Experts of a small language model.
Size: 16 layers, width 128, vocabulary 14526, 49.8M parameters.
Training: 241M tokens, 10116 steps.
Below are experts of layer 9 (counted from 0) of a mixture-of-experts language model. Rows are named router (the router's row for the expert), gate (a neuron's input weights, with its number), up (a neuron's input weights, with its number) and show model dimensions 0-127. Each number is 128 + 24 x the weight over its row's rms, rounded and kept within 0 to 255. Numbers have three digits each.
After each expert's rows: "gets" lists some tokens that make up at least twice as much of what it gets as of all text. This comes from a sample of Wikipedia text that the model never trained on. Tokens count by the router's weight.

# expert 44
router:099139091121099156107153140163135163117138117115139150133101134131150135170143116119126138143118099105112093136149167119109131111150109140111094154093104115148162143180107101090162139156139129131107107094142151168135148142117154117146121167137148181117093096105078148113152132152096147118166177139158126102140118151142109128142125102136138139139135203172125104115137144107144093091160
gate0:095118086112119135149182114102134119152123107136102143131129161144142108091124118109129160107120108130125121122066136128162155141161101098117091095158184119110084097086151117080107128111098107094105133154084128134116130108114166091144122118131135128120125101149141117135146173148152166147115135156098150146108150103128111132148180091145148088128099123149105102106115112141088155113140
up0:124159107107160151103159180094131120129116094140111107096103173142132107097139113130132159128145121127147118125082166146183145147164111103131128119147168096095124116105146140130112140118089130082136185164094119125123125104142151145136132119111142132115084143161129121154131151128165184170115160154121140108075137111133123124101148103172136099135108113128093087148099106122098124141127
gets: " of", " in", " In", " on", "In", " to"

# expert 52
router:077113092111131134113143127170112148095120111107136126160082156161144159168111138113099139148127079134138114119152169132104118124157114149139140156101135124145143178146115128100179149155134121109078091082156152143154144141140135109139102145164162141106100092092130138097162127160109150102141136134139120121159100166156107117147151083157145142143168139136121105136128154113154098093132
gate0:098114157134120123148119133069095103137135104179121116091108131124148162085153129147065151130080141147104112170130101097108181096127122136133117125093141114125114157162109144146129156143155112145147107135114121159144122143168107147154129096130147125124145124188123147129151117173118103110148121113116079132136116129122144119133158103124103122081143112073153137152158078149129095116133
up0:172128117125147142087127133201130138154144134090129149154135128122111097155114131119166107114173107108142131066110127119171087150127130121145157112170117124117139084101145089105124074111116143127125125134146129107093110123081158127116117153137105103125128118090126133124108134120140149109125152162164178108119117126115126133141088126167158153167117115157101111116097183091135154155142
gets: "2", "0", "1", "3", "4", "6"

# expert 113
router:081109101110116154113138153154102142118146126122129175138097142149158164135120131077101190156102110121122126124139144101117114089146102132128126167111125123114137153162120094098153142152169097109122120100152114172155144141139151107159130146145126166125114104088084135122153167159110146131137152174149132079163094136157096106146129101167148125139112140147121118166143150098137114107166
gate0:168101067150135106146132141149140157110113145123121109124127156037129107135091128106164130102122139134087161115180167114135110127138130129160125140143127105155181142119095132081121137151162152137105132182107117131106138131126150118101107100158110096111136124133115116124138158115167156112125172131133178141102136141133132104131113131138152117080162120143158106144132150100160134140165
up0:139116040122137106127144141155110151129111139115100118124133127025111135131095139111182142102104130144098139114183154125124140152157147147160124113130128099141177143126077143095123139148137151135122139157104124110105143107113148094093109120133097081117136124121135101143138147121159156128123170116134150154109135139146111113152077151147136110096140147128162116147134140120150137130158
gets: " (", "(", " \"", " [", ";", " un"

# expert 233
router:121111108097105149127126145173125157122136127103154149175106141154143178146122109128101145149084101128092146140131124124102141098150126159115100151102105089138151135130086111105129149159174111118111114111126151139133138123142143123152119170125126141095101131117096158130175128141078140125156121145133090137172109176149103072119123100128167144144111178123088101157140151093168107106139
gate0:143131101114094128110106169117119125148162147108130140144056129140117165153173150105157148135126109119105125146111112092125133086144111097128149148121125159118136159098130100114138135116154153099129169190115151117141104074115091154154158161139117162124115112134138096084145122153127132135136157104095091121181130111164119109093145118108151112165150139131126166128107153113135120074113
up0:109111159138171112153155090131131137106102092146120118107195122115137110103098111147106124149109139148133132102147168162138111150114158160128117112118121102126121106167119128135139098150124107131112098088133136150111157190126181129109096109119127081136137131135117153148108162125134135126121088159154169130084115144102127158159106136153131132065121116117150077124154090138146146157172
gets: " the", "'s", " its", " his", " their", " American"

# expert 147
router:079099122106101155091105153154134131120151091125153150126115166158124143127119123115121157160128060084135128106126160114120118089127128130114130159122114135150173173130113135084150157144131100104095120081172156143148127145138106096160083132125133130129133066109105131112163153147122164129156167166143107123132125158129122093120152129174169138150120159112108123144137149107144106124146
gate0:144106143141139101071093148187123135134108101135114123134137146143107111138148128152136126186141095123129131085109164132111126160145138115182183097152163134103110121104107135153087116133134130149142117141149126135126149127157125102131113111140160147145134157151121105099156123144154155141096189150140097174150087102087119116138150138093164092145114148109115129134083103156086118115148
up0:114165110108139144119134095156106148114137146088148119131145140133090091140110104097115156120177123068156130127157125127161109126146161131073131154148118137155157116136078136150145096099129086136110121170098104157117116127102105139127131128091144128083135153131141120179097125113108143185153117124150107170100139090143128106155092116101133082138109110135155134131128093139117091132093
gets: "r", "el", "l", "il", "im", "ul"

# expert 51
router:141129119144109181108112138145132178102132100101161177134122144145131152142107127080143123161085107123148108112128173113094104105156093156123119150108124085151170137133104109130165138171159123128103097071136144158168129132143158089148113128167157182127072109121109135105150137144073161123145146143133128127141124127153125119138122109144149146145149152151108108144121140120146125102159
gate0:163151134145124120134125102140111123107106104114127166152118109132141150069140162085112096141123111134142119128144119132110151180115138147118148105139127110130176064135105109086110131150099119129112140144129151129154172119151132044175110111132151124133098145149096136108170112076082145125119139100139140132134132128111100111098117090152120123157173137101126120166086134151149127105146
up0:148144126151130109142127107145115100099107098134114158159113112128123140078124173093111106139112109140150107122147140131100120193147139149141152113133116100136163061127098096101124121138091124131120149134130149131142171100131129044172121109142137125134107152142079141126167110105082125132112143101150132127151128133112101122092108079121127137160165120104135132163094144150158121087141
gets: "|", " In", "In", " As", "B", " A"

# expert 181
router:098115102116092166112150141129136124081133112082151127166132157136112124162101120074132152147141058097136077110118122101122116123152099142108096146103125116129143154113108109097145145166141132095106139101150131139153162137137140116144092161132143142107136107110133152091142152145125169088119159163167109102145118161162059121150155136154157148140122140126109109165120157111126115123135
gate0:120140124115108142124124122147117132157113128175113112192093127149118169126155150148114143138130124140090109066138181091107129148127125139185095118115118133135155172130145133110127151128105154125137133159124160126130138111127126079125150119109147110115131080106078125145076094122124139103116117162144084117146163161134129183136138139125113132082139097087115082142088142098147129126110
up0:113141110080153161173120159164125109137129079128142119124166111139125129131125142136146105123144131147126128102130135127141158109188141088140152127116125107131137168134138098083183167110116100163124084158173125118108168097134190123108134129118126095189097105111128113113127124141138127142105113136126139133138140131109153089127083142109191091094145123130126131161150119167133150131152
gets: "rom", "im", "m", "um", "om", "am"

# expert 22
router:102119111127127146081135123184129131087128093102127127152096155144147168152111102125108114187119102118129126120121150117119137112162090150110118120118125121156157147174115109112168127154123100123098116087153158140155151144143186134132124149158154142120092121083105142094150154131080127135147125150144099099135088154125088105151154092165144141172148147117118121136125139107133113075147
gate0:130124130120130117111094141091129123131136127111105169121150132136138144130145104129105105085119171121140130123162126138135144133100159150132107140125141103176113119128162156159136127140132149162120127078072135124144061163129109128148145138123102176082124116103161134121052144130141091161103151146120114088142138125104113108152155074126132093086157150078134138137151105145133117085107
up0:128155141113110158138139116166110117160121133153140089126099126125100094119111161112165171145124101109121131141079135129102114126151118118147111140162107159120130124123109104121126138093120128130146147165162107118097164078116151109102117110131154084164121128158105149145200093111111175134135128121162164151137104128176137164134096138115122137150085146141113117129095159150092135180173
gets: "1", "2", "3", "4", "0", "6"

# expert 14
router:122127120125132163109137160140106185098148139115191146171111135155141165154111144107121178132107116109105112133151142102106093112152136141113088133125112123111151158118113090102155128159151111090109087080139133147152174129127134117154118139139131155111103112104115142129153151135115157116129153130182100125158115164131079128122137107155179163137147138164119101147152135105163105122173
gate0:123138145122129155082125136150157148150125141104132124118123098161106097146117146108134188112122109111106132183105144128135155135150134177128127161098131161138147114121122118132153118159135178092101143105133192125123151112095110180153126133158108111106128148133111141104136145122101123143090158115167101149113173129101130097129112175090161074130162140169131094135114126099162138107150
up0:158126154118142162093100177137128151153121145119118109128131122140122077135105149096097187121150135097101143168127146122138156143144125183121110141105143171129153113111115117123155113144145161116116129109156157128107160099103111167162137149165112111110141136126111120090148182144120130144101149110174122149117147143093102101131121189096152077137149122173116112129099112099154152107133
gets: " \"", ".\n\n", "\n\n", ")\n", "|", "-"

# expert 196
router:100099122095117149114158155162104124113140101067138160138132150134123144116131126128098159150096118102124127135151157131116105118140105159124117157121104108150142133166106112118165147129139129103101096070171130166142150165159135097142114128157147136102111112132127156129134172142096150088127134133176124124165110122124103121164144061156131149137117125168125094142140164116162091097179
gate0:141142104131101134181155162182142140113111141089113141179160120114120153103091194120108148106118137104107089150148157156127095140151152109101108163115141093128154083130123141095131144110094152124142111083156098111073157145142129134133173126120156092133124143130112125113143158099119146147126133123155108153165102125149106129131126148108125134115120130139134102074119186140156112129144
up0:142128104123122154179127164184145111125122119099125121182175095112118141095094181118112142085135124083117103160145169175147101118143141101087141178115141095096148111125127146113132145142097153147153142093153095110090156146145127140135168132099147108132117120129132149133153133103095156157139126121169090146168140139149128132142136150101124119133136139141173099116113167149149116125123
gets: " in", " out", " up", " at", " back", " on"

# expert 222
router:104126132118128181106154171153105138098152133120156157142109134166145154143096116129119154169104123125131098115168144120118086111159123136115096132110116104138168163152123094099167129144143120104129087120150148145170143130128165127131127164164131166095115105115088156117167133153092135109155146140140118122168101153155116083144148122140168158146115141128096109164138173104144080122150
gate0:159127123100142114180117187114169099123156091109076125101086113108126123166155147156134153116137109127117126136115128126118200152125111079144129134097165128105106142113122123147097115165123153113107140109142096108139165125116132122189134106151129118122112146155137123187134129093165142149142103154108130141092126138173147123118130146151190117127113160137097128149100152138128107134131
up0:124144111122133123150118177120116094104105093144092142106124138130102131124127135164073134054129138140151130115138156125132166117126135101132172114143126135154103098142047125119111099156149119136152153119191090138173149131150109126156131109131129132107111121166132127172121157149148146120134111148170130150137128127167110112084132177121149147112156143137098123133078164143102110121128
gets: " a", " the", " an", " A", " The", "A"

# expert 87
router:115110134100100141122156180152119159128138115077154125124093143135138151133127126106106176128098133100135123133143150117096113115162112152123126127097105099147131165168108107082130119162155097094103101123157128159146148154139150098133099145129112129102119122090115155124161156153109153113139167139151108110147076181153120088170155126184123141168150148120086109168134146123126114121146
gate0:116109123175146125123128131119163112145123204165172124096101140137139118137154133159126114150146135149136135137145121102154129097094163183147140143125132104132081088152117125152095155129109098099091125163136130104124109134164113158126133133155131137114142108092120132125149123109125119157083103155114129101113152116100159119089107124133185121155093100088136130202111141151103147133148
up0:089136141193113127150135093122162128124066158152129111090126139157151115118130124143140128144155131140106118130138129127136149084118166198180147170104153097149091150160110090142123120162128096099074120119129144126132089128155103144122122113170128149139154139109131146108129159130103116153129130156120122121130143116116174151103106130124153105129120119111111123202113116147086122156126
gets: ";", ",", " and", ");", "),", ")"

# expert 48
router:129094119127119153128105167141090177114131114106163180146132165133130133138125137132118177156126115129125085097141146105075076116154113138094087137122080115153152162137124123085149132146136077104113093100143123126146149148136146087148106152157142140103106108108086131096138125149116135100140130145155122125150110168128100093117145100149174160118144140150078120139117154111126096120148
gate0:139157127124104137105103114172128164174147159102142088122122142144156141070153122131132115129119142131123130178106147123107143140125111112121141117131106093110103149124104153114111110124104078158143155101141157089140165108144114127150173157190139139106119107148123149119128144104128159115157146177110082134114152147074158110137168118090089105107115172115123132157098126110121163117102
up0:121080111095113114139129123114119063111118084165106172166087129097091113173119143138165121115119109088116148099137111153137159139102166134170122144115147174125154088159133073119126139148131151064112137141133083153104124154100117143117103132119146132120142131089121116143107131110115086104096136095157133124140122120162124141135106119131162149150137099122121159094143118159144105114131
gets: " he", " He", " was", " she", " She", " to"

# expert 15
router:114083114128077155087137144138070132113170112096127151159105147150128143140142135104127158156132107080093123142138142117112104113135122119097095145082105108122134152134097096133193126159148115096116112099162151137130130169152159134127113144137141189100112116112123152127134159128100171131160132144157090127136127151142114124114171079135148158138157132124122125140135144106171094098118
gate0:125130142137124140116189118071135124099080145123141113140097154127139160097110103101161120184106122081138138132144149075144122108153125101116121102130081111081140082102121108093139137172120142085076130161116161141100109138110110154132125137139148142121128143097126124120067142132112119080139115128167117155131128103126141162133138110153120103101082137137149135134129105122110165146145
up0:128110129125132154096202104064135114103113122133127112107101118140134179118093123100145118153145155109123126147126151080123100119122120129122093143116086118103161081127109087083105126132115116116094131176098158137130121147122114169121092143118127143125124122117140113114081128128117118100151106113160140146140132102139157200111160138166149138136104136122160152154090124134117165157162
gets: " G", " Th", " g", " C", " Bel", " S"

# expert 182
router:130099116123121133095131139149094174102141094106170142132126136133155156152143122135117136146070102106138135104127125105104129096169109139088096147123091129122141138134114129131122160150168099124094114108139160141166150125169180065138097125144140164105141125106122174120133131141101156129147157147151094120143115166134126109158157113168149166150130134149108097176145146095148101095160
gate0:162107131135144128179088115082111127101168121103141134093120102126131096113121164128173116088160082126138127127141112142127143150115117096121108162159151163125114114101135114059151140130142157102132155131144149113086111149188143150149133128175107115095165155146142188102168140138137130104157144106158137139102126110160111105117116143112149121132138115156132111158134104135170134112097
up0:113131189164112123124105156090102171155167129125139096139117097075155134124140126150123091143151132120129125127139138110122146167122136116127097137125133177088127128119109118085145115132099113104129113121173116130148132120155126180162103132148141130125190153135132154108181141171148093098114121124160118114112105150123112168105134112138132099105107120141079122139160073137164128175122
gets: "D", "B", "R", "H", "M", "N"

# expert 136
router:133130085110104170092135154133119138121131097129150138127135150138139129121116117104129124144091068111149126118150147103109105131160115163104094158118097098124149126141146114088141138136138120103109103116157131141158172131152150072138091137129138145125136098121102174122155128149110181113176156176165099107138099171131124111108153150172130148144128130135110114152143155073190115108123
gate0:154128146122181125116125107143102101158108163123151115126146134115139139129098127122134153146167139120175166130132173131114136094136080132122163087146130111137107109165128119085132145128142102168132087116133134115126138104120104114143160108157134131099118164089163138136157126104144174160181153172083087140138169161134165097138149123088131108107129124116148084116149137087099142132106
up0:117142139104116157141097147115148142109139095126106144129119132115159102122129124174124121101089093101112110136138100121150140126111168108134119191112115178143141139078118159142115121119116152137124176151141110091135140145144118179136116169147128143147104100162092155130074117140101080092130087107148144118145100099143096148126102123172111186153143143110103134123128131149144098159167
gets: "z", "k", "g", "h", "l", "b"

# expert 101
router:118120085139144151106155148173081122126148099080150132138107146146131135129125114118086162163120128073090153143155154106102098087140107148111113171120142095139159144152129110112163121146150113106104113117192143155135134145139186093146092135148158141082117143114123130108165132132118148129134124161185108112127103124122119104131172098146139162166137128136099096137146139135145105118127
gate0:165134128144128116130146122142136168098086134123109141126134142145083120143132166109085154132158151137134123061135111127058116159134156119122080109188168147117112089128115105142129147148127142103114060175154120159145116092107145123160147134112156132128131117136135123119168129161142092153124137131128146120172134123148145141091141147114139150153142123172101158109122122138106077140116
up0:162130164145129123130140134148131139097086141131084140143114139151086132159152135118069125111145176131134134071130118127068129133146175104097106117185164134118120091135099143170143150145119123120110066170148122155137128081125142122162149160118151141119128125129136097156169105161142106142123115116130142142166119132133147139103145147111133145168150124172112143104125127115111088165146
gets: "ed", " C", " c", " p", "ated", " Bl"

# expert 250
router:114100110141093173086106149136120133072131110120128148134119174157153164152132151084104130176114102126116137111142149120122113102149097145092085132102103118131140131130123096112136139152153110128115134088166162159178121161160168137140088152138125132125125120119112152081150169142092169102125152135167118136128121144177115133150140109162187139126124159128134111138165154120136123097133
gate0:113161068126124145128130162126126103166184127139148071111121148173140135136170093069103128126131088157164172102177124124104121122138113122109140117145153173131100141119142133140169163130101108135155111121148154114152163138122137095125135131076171108153155107147119117103149142139093141149132162123086112145114141119125136140151162104148140138098139094111132107134151137095132111126093
up0:145109161108157109170116116133147152110102124128141175112131120106138140168053145168145147134155168143141126165098082147142153129131138109138137156094101086127127097132147128148107090119131175140074146141120112174147097141110138169131104112142079121092099149122130122159094115136124162121134093125115134084146101128119120123171121172125099111161130131151129121103098152145118128129155
gets: " St", " Am", "Ch", " Ch", "1", "St"

# expert 242
router:121134114093109148109117137143101131082123128075152158136128175152141142142089107129108149148071100096134118113164149096121108074172126140102099149111098136122128135148117115114143138132151114100109118121143180141157125175137148086145061114154156157144116105106127143136153165140131152126133154162142143103176109140133094115135150122163180155162136117150110111123133136104141099123146
gate0:142123131126114110117121144126115163085109101184088124143119152100148142145078110125107132119150148145079136111128134124147129135175106091091159137160111145127145140112180152102114132135173096110169117126118148108117108146157141120111146094126122162130148166132133124113136136151182124154127101092141132165194152115127120096134145102073145148151137106134088129126093175115110122170125
up0:152100128113075128111119204143139146096133132109124141107128132159112103146050117137155144140097165160104105107133113145129137148152133156098152128160094121139132136120153147144160156098109067124112105102124090112153086133149106112103143104112127141104147134128115135101206143131148128088160153127141112116164138148149122098152103127077144148122104108140145116129114144127106115141126
gets: "o", "a", "e", "u", "i", "ie"

# expert 244
router:098138103133107159107151126152117173098154119121143161164122141140157182140121099127109163158103116113117100111151157097060091095148089166094093140118124106155145163132114108100164122185154102097072116106140131169134135135134136103144116141141131149143118117124116166114155145127102153116128137133165107111149111141144105119132138108180135140142140142156115122145149149090138124085155
gate0:196146146138119106115125147159141109146152176121172132104129100162136148114062141126130104119103151157131136150141152106125099106075116126138123121089107130095138118106071110088141180149142126117150110130141177160130152093126136173118153110134128117121147145135105098097123117146131083136110131114111122120142179101151101120123104142140114127137142121183112105136150135134108133064117
up0:197150127174133096153128133144116153131136153118169136127127132144117118123133154105187121118106084160156164104133159154109103096090129142117118127130109109160112122123053167134122184141125121125074130142140167158152136137128137170133141160151102135135120095120083084127125130124129123127113111154147100149157134100133120135118124161113106104089111141190118132130094140130120137098126
gets: ".\n\n", "\n", ")\n", "\n\n", "==\n", "."

# expert 3
router:075134109090138150088132138165114161128132117130141174172116136159142145112139109071132138153134120107100094132136142120106114101158124148120115147111083118117155139144129097121129122120178121090126123091146131154158166171160130094147118173136143155133124125099130146088174136117089163125129149181157102125136105132157105122135137109163138130158148145121122059161170131122125130127147
gate0:130133071106094125101141115142178095127104117174133128101142125107109127118072116091144132123148156140141114143107129170132111121150083174144167154075161112113149167141089124120104094112082117133108165146162137142184131181149129136105152143121134112115114092119137126092149126108127117099157105154139125160118114116134139076128124111160128132101118147159124099099128148154152149129124
up0:108139117167139157131147138149116135129138148136158096169101140154175138124115127167096154124157139090120126114159122112103172138124179082153129123180130123130160102114158108140144180132127135162146091095097125118087105108108163126142086118118096142137138125116126129121119127148086186131120171094146157099090118141116101154111107147137098152157132093101161175120137120105146131124114
gets: " sp", " (", " st", " s", " c", " Sp"

# expert 243
router:105091120110126159109126168163104136086151120117135147143109138142149142150136085133140145167112115096094092111119147130113074120181095156095088150120076109146137131136133105104152120143167119094118124104122131153154126133126136114143133145146140155097147106130140144120158143143104174131126128151153111120163116145160127085132169112144162147154132154129093088166121191110135092080137
gate0:140167120102129151167115127090109151139140125135167138136129161163110176126149131140105141148143141116125147125096162115141085087094104117120105124072153151111141111129144190137148110126083134129097154123103122108146131105153120168185139157126164154119155126099102117139117141148125150156141147166090117119141144113128106114147108089136124130141083174123061155125142127105086117133146
up0:092164168126120168141100121097084134134138125147135124131120112154120169143138142162138154149126164101089135121077100110139140132141125134115148146058115123111115111185113139130159110083120128109126172125107109082144144105176113165151160139110168150134138122110165132133103143172137144127105149120139145107118131091123136103132129067124096126146073122127103129128145123142113117071130
gets: " the", " a", " The", " his", " it", " her"

# expert 10
router:127127114112125144102107137158120192116122127093174132127122159157169154156134124130108162128093108104130105119176140120090123115151135145121100132136109105140134131134102133128137160167165124118089126098127163165152153121144135098152107140164155171085130121113103172127139132128103162132159148124139083096146102151133125078133127104146143149165152148134109087189134150075123099112141
gate0:142124108187110155177160145131128109140094125141113136138166131166106125136061106104132122109125127140119097167126138127122106137156165114135105137116095106115131141110099137148077158123118137126160152102102156102135146134119119157116109125115159129109146097120167102115127079159110144083137138123160138130139127106063153132138100084123165116148102109179110130173109090152129105122162
up0:129121139210114160165133136120127118151075126141110167146171150164124116128065134106108113122120122135128139111127147132137099153145171134140137166143088137104127123118106134138120147128128128097146143126107164088149143129109149138158121139120147158146114121116168096120113126133145164116165165119161143123160119121091147140117115082122187128177090091169107128176102091119126114133135
gets: " \"", "O", " USA", " US", "I", "_{"

# expert 144
router:074101124107108154102129145136136149094140115120130175179123162156148176138085157135116171153083106094151130147131140110099090096153079154105126142103102130142147146160128089091176117164141113111097114107153131140137121144154151092147113130132120166093107128111111156095168178152103126117149148126140113116160113149143125101148120098156140133127125131129115108169121125111146113108151
gate0:081120124151105131140107110137114115144152108108164129127126098124126096129135098133098151086125125118116129180154114094085150100087107095134149128136144126102172133103121137136121112134122128158136188125114131108192156086189109108183172134146131129145155119147143129126128107122088092141101093122124157120171129108107112181142132142154168146122148141142152108175143149125149135135148
up0:170138135110128117153133141119125155100109106151135145150087128129132154127121144113147087163143127125147145073105182116152132155155161148138111139109109165160109144157140121102116123109136100093143065122150162151077121149095126144080070134108154125099112145125118146132130151137149168134138169138132116148062127147142132101124134129087086105120100125107100157100105098115099136110124
gets: " |", ":", ",", ".", ";", "|"

# expert 86
router:093133089096120151112136117160101129085138136102141119160127151155136191153101138123122136147101089139114117106152155125097111117170130142101117131100120125129143137159092121119185127163145130113098083096141144169147141128140171117138109170137161133119101092085110151116164142140116138115142132135172100130182128145147086114144140123186139152134144140140109116151138148126129085076136
gate0:143123130112138086131132108161078134113139133100126148133135104101126147122150124170159175122174097089085130128129117177148167103110171185130132140152112145147124118093130140135150141111145172110123126126163101132101111121150143144114168170129130142125156107117128116147102178093160110165155113103110160150162141139133124112123136139159142113070114078153147126114158156089119151131148
up0:121169068119110116185122094121103170128140151123129124100120132122116150108131149108179131112112137175138155106133143099136122138123099133125133143104102130119144115142108111111078140097142119198145112141159132127096116136106164106125094149131062134158077145124116115148131132133124128129149147160091095104130133162124130167098100164200122115116145156123168114143134134144095138132116
gets: "1", "2", "3", "6", "4", "7"

# expert 2
router:102108094099102158101127154138133128102150099097134134130109159134121139141105101144128148155058099095138132084149143091122126099172103133106120162094104122117148136148126091131147132123146109104106122120132163133162136138115146093170110143146180164119112119116104144113160148156132168123163130178151111097130116153149125124135143149162143120196119144135090109122131176125138105081143
gate0:124082105115132134130130174121161149120120172124136125175114092145101103138094145148104119134135128143139115129156120123148125184138142119165108166091131128144133160131158128106131114114119114116091078097110182153164163152151112077108127132088143127150124158142112103109149104141149102128125144176093169112109135189120110149081101136139133165089133157113129137104140165130128147125152
up0:147069117107132140156208188116131163152144101137122150138102111094117110160111155153119151116126161134109140129141119098130121151127109125178111140101167144138142142134175137111071118157102106126129118149111122150149173171140113115128155122109148123138136165118079154112126122113139148114127095147114182129078113152120139133108124113144134165099140158110119146090135170145131101124145
gets: "o", "n", "i", "e", "y", "a"

# expert 131
router:097091105098079132110102138144128119141127094079134153127124136154151138126089122122121155132099089104144106092150137121092117103133125128093097163121118125131141151132127116112133167155157105089098087106172173140147156181155146083143091163125128118138124106087128164090165153129117138086137177146159133113124104135147126109135128104163137159156141129137109102152167152117132098131133
gate0:108153126135109129115093124112100128114144114099122144098153098102117117112136119146139146120130113105136121206156147110134107103142113149101123121120168174119115096154138124087097168145098142138074134166151106165141117096124092089100143103148132085137135114112106148144136100141131155113147116167080099113117127191111124121103188132147162148147139146118142178125109118129084138128127
up0:166116107126082113109114118119116103130166109092106147146121149157144087115139184146164150097150154133080108136127174117119167121093147145119149133063147112096150116171157143151138136182119115085120097145115143136129114124117132121105150098115116121118135117142085119155138120166159094099131086149151110122144106129129111105153127140112130133114178140132137138105153082094167148113157
gets: "p", "l", "w", " h", "m", " s"

# expert 192
router:140094112090146161119141136170098171108161100091131162158123135159135141128127116125087137148124127116104139128139128137104122116148119151099071162105110126154160136130128124106173140160176108128094108083144131169157137157144145092151125154154146168077118124113115121113163126155078142106141123151131104136196107151147109112134140112132157148130123173119101108148135124103165112108150
gate0:127092138125218145134084141147107147140113125151152082145123109152153153145151124082098192164154103111132149129138088111171112130119100132108160150135132112178130126162137118129147123117102135119127124122150145160142139113128075121135170121131099135102124138117100117122113108160092095116088146119128079140108105105103137116136138106181129163128148116177127143134124096121112118147142
up0:143084141126183138124118151154116141145145166147146072148114109159155143129151084109118200143156111123117145131156077085160112107117117108115146141132126140178130144163147143115144116121090123103137131119146123143131125128117075121124168104155103147081119122122100093145099099141083083141115138110129116145130097118141147108142140116176146133111154128162136166084112140092134146129142
gets: "'s", " his", " its", " their", " her", " the"

# expert 62
router:104110089136077151101147146168135135103136115115128150150103178139179141122134114119142151125113120098091112145134164128111122109142129143141087136113116148161133131167098111108157140167161116121118116086140173146135143147129160102126118138153132156118092110097096130082188131141079150083150121143141116117153085134132094107163148097138154142159113147148107095125142150118131094101169
gate0:150145159151142129120115186149131144123144132135195144133086125109112151124129108129193111091112092091115170132125129141119121118067081160145115113130139165109106150147134140143096125184140167114146142166143164119145126143109180198126120121126128121128117138129170121111127098138152178120152116148125088110120120133135105117138107155130143125132121155136128126124093138169133154141165
up0:146172173128153135122097201136102121115132111139169146141097140137112133125111128145173123089128107083153158121105122170103124133094087137147116118139142164124086117160125126156113118171135169131142141145128136132148096150110179186136123111129155127126122139142182140105117115145129200116131116153134099088123122111137104137144122151127129139128118135152130116110090121189125149144162
gets: " of", " the", " and", " in", " for", " from"

# expert 43
router:088090142116116162115134168159107126100155125115172165136102133131128156145088115112085160146126126128109120129129150123116110101134133141120092118096103084152136147141097094120138135130113087107120126122170122142145145134162143117148119173145167140126100126114126153139154148147109167116136133141138100114169093123141100088125192132146141169158149141159094102167140158116160076116180
gate0:137119121130118122131143139098114081122126090135144124130122148141144146148121152135130119149113140106151123099128112094136095091091154085129093098119159116093155099147135099097106156140110069126133145158156100115161156135131171106119141136161128154117120144141152147188115094111132135174139118119111098128136091141130112120080164155115155122154119099104112082131145090129179111064159
up0:114139129137132132119101157164136167131118148128100119135129101094136102103136081133136116140127127144110125152133124140090171159171090180137149137124086136150123164121107160149125090109122150126128142110098148131106095122130081159135119121113148093165133125120120140072127143166122167078132141136147143114132163086128137112160091114128088106093147159136130142149123174115074134177081
gets: " a", " an", " =\n\n", "),", " new", " American"

# expert 191
router:113117111103093165095141133134139158126142075135143122148125140140135128125115088117133136165084082113109143123125152118116083105162127145094105134085128097130144165138114129067141165153123097087121126101148175153119144143161159104161067130135133167127103114102118138130140127145085161125154127153143092081154098147105110133121129119175171150145146146130116148161138131111147110121151
gate0:125120157102092118142103153172096118124182147106146121123135155108139137123105140135097132099082113138136137111108117153133073115118121142129090127131118134125076139150147135133133167099103126067152137105143123136127124117095120128142106092071111085150118168130108125098164147107080181124152140144111124132083134146086131114107127148131132155145120108175119159161128175127153123107086
up0:134115131126151142111122107098131129113115127121065122112167072178137145131158128167141089134116119095154121132151130158138135122109134161130157147110101115129154144112122078151152116119146098139127129162091105154122154154127149129100134166133166164138129111132162097147135100156094116134100087145132135111133150103142179147113123122145125093132163110170135135084187105114082097078122
gets: "ur", "in", "i", "ir", "or", "at"

# expert 37
router:073115123123115158096126141155090167120135130116138176162106153168188171109103099133101128158115128115109113138148142081131100114140093169138111146106104095119121156132117089123149143148136117099098128101151150125157127120168164107171140154124136153125129121090111142107143161147114141122145169147156123110160114165141099123116133096169149132148119140152125120145165134083149122097172
gate0:109147192156154140141142138118144111132138130177160113091099129151126132149112092140116143107144155157121129083149111064160122096127096077105109145158128122094113103129136135130108152097140133123182150158110111155138109111135149161129115143134122122120155118123143117089107151180157133131120151132159121141128118177150111127112167122118150123122110099173090162096184134153119145148162
up0:127143177168148122139141170102166127139156132175165115101111155138138128139089078143113155100142140158128140104132109075134140108105109073114082131167143121116132128128129140139110150108129139111162156178102098148161108096144151159119118140130104125117150125143121111109115142162162145128110142132161116147126118154155112121098168137114142123135111111152096168068184133154113135159157
gets: ".", "\n\n", " (", ",", ".\n\n", "==\n"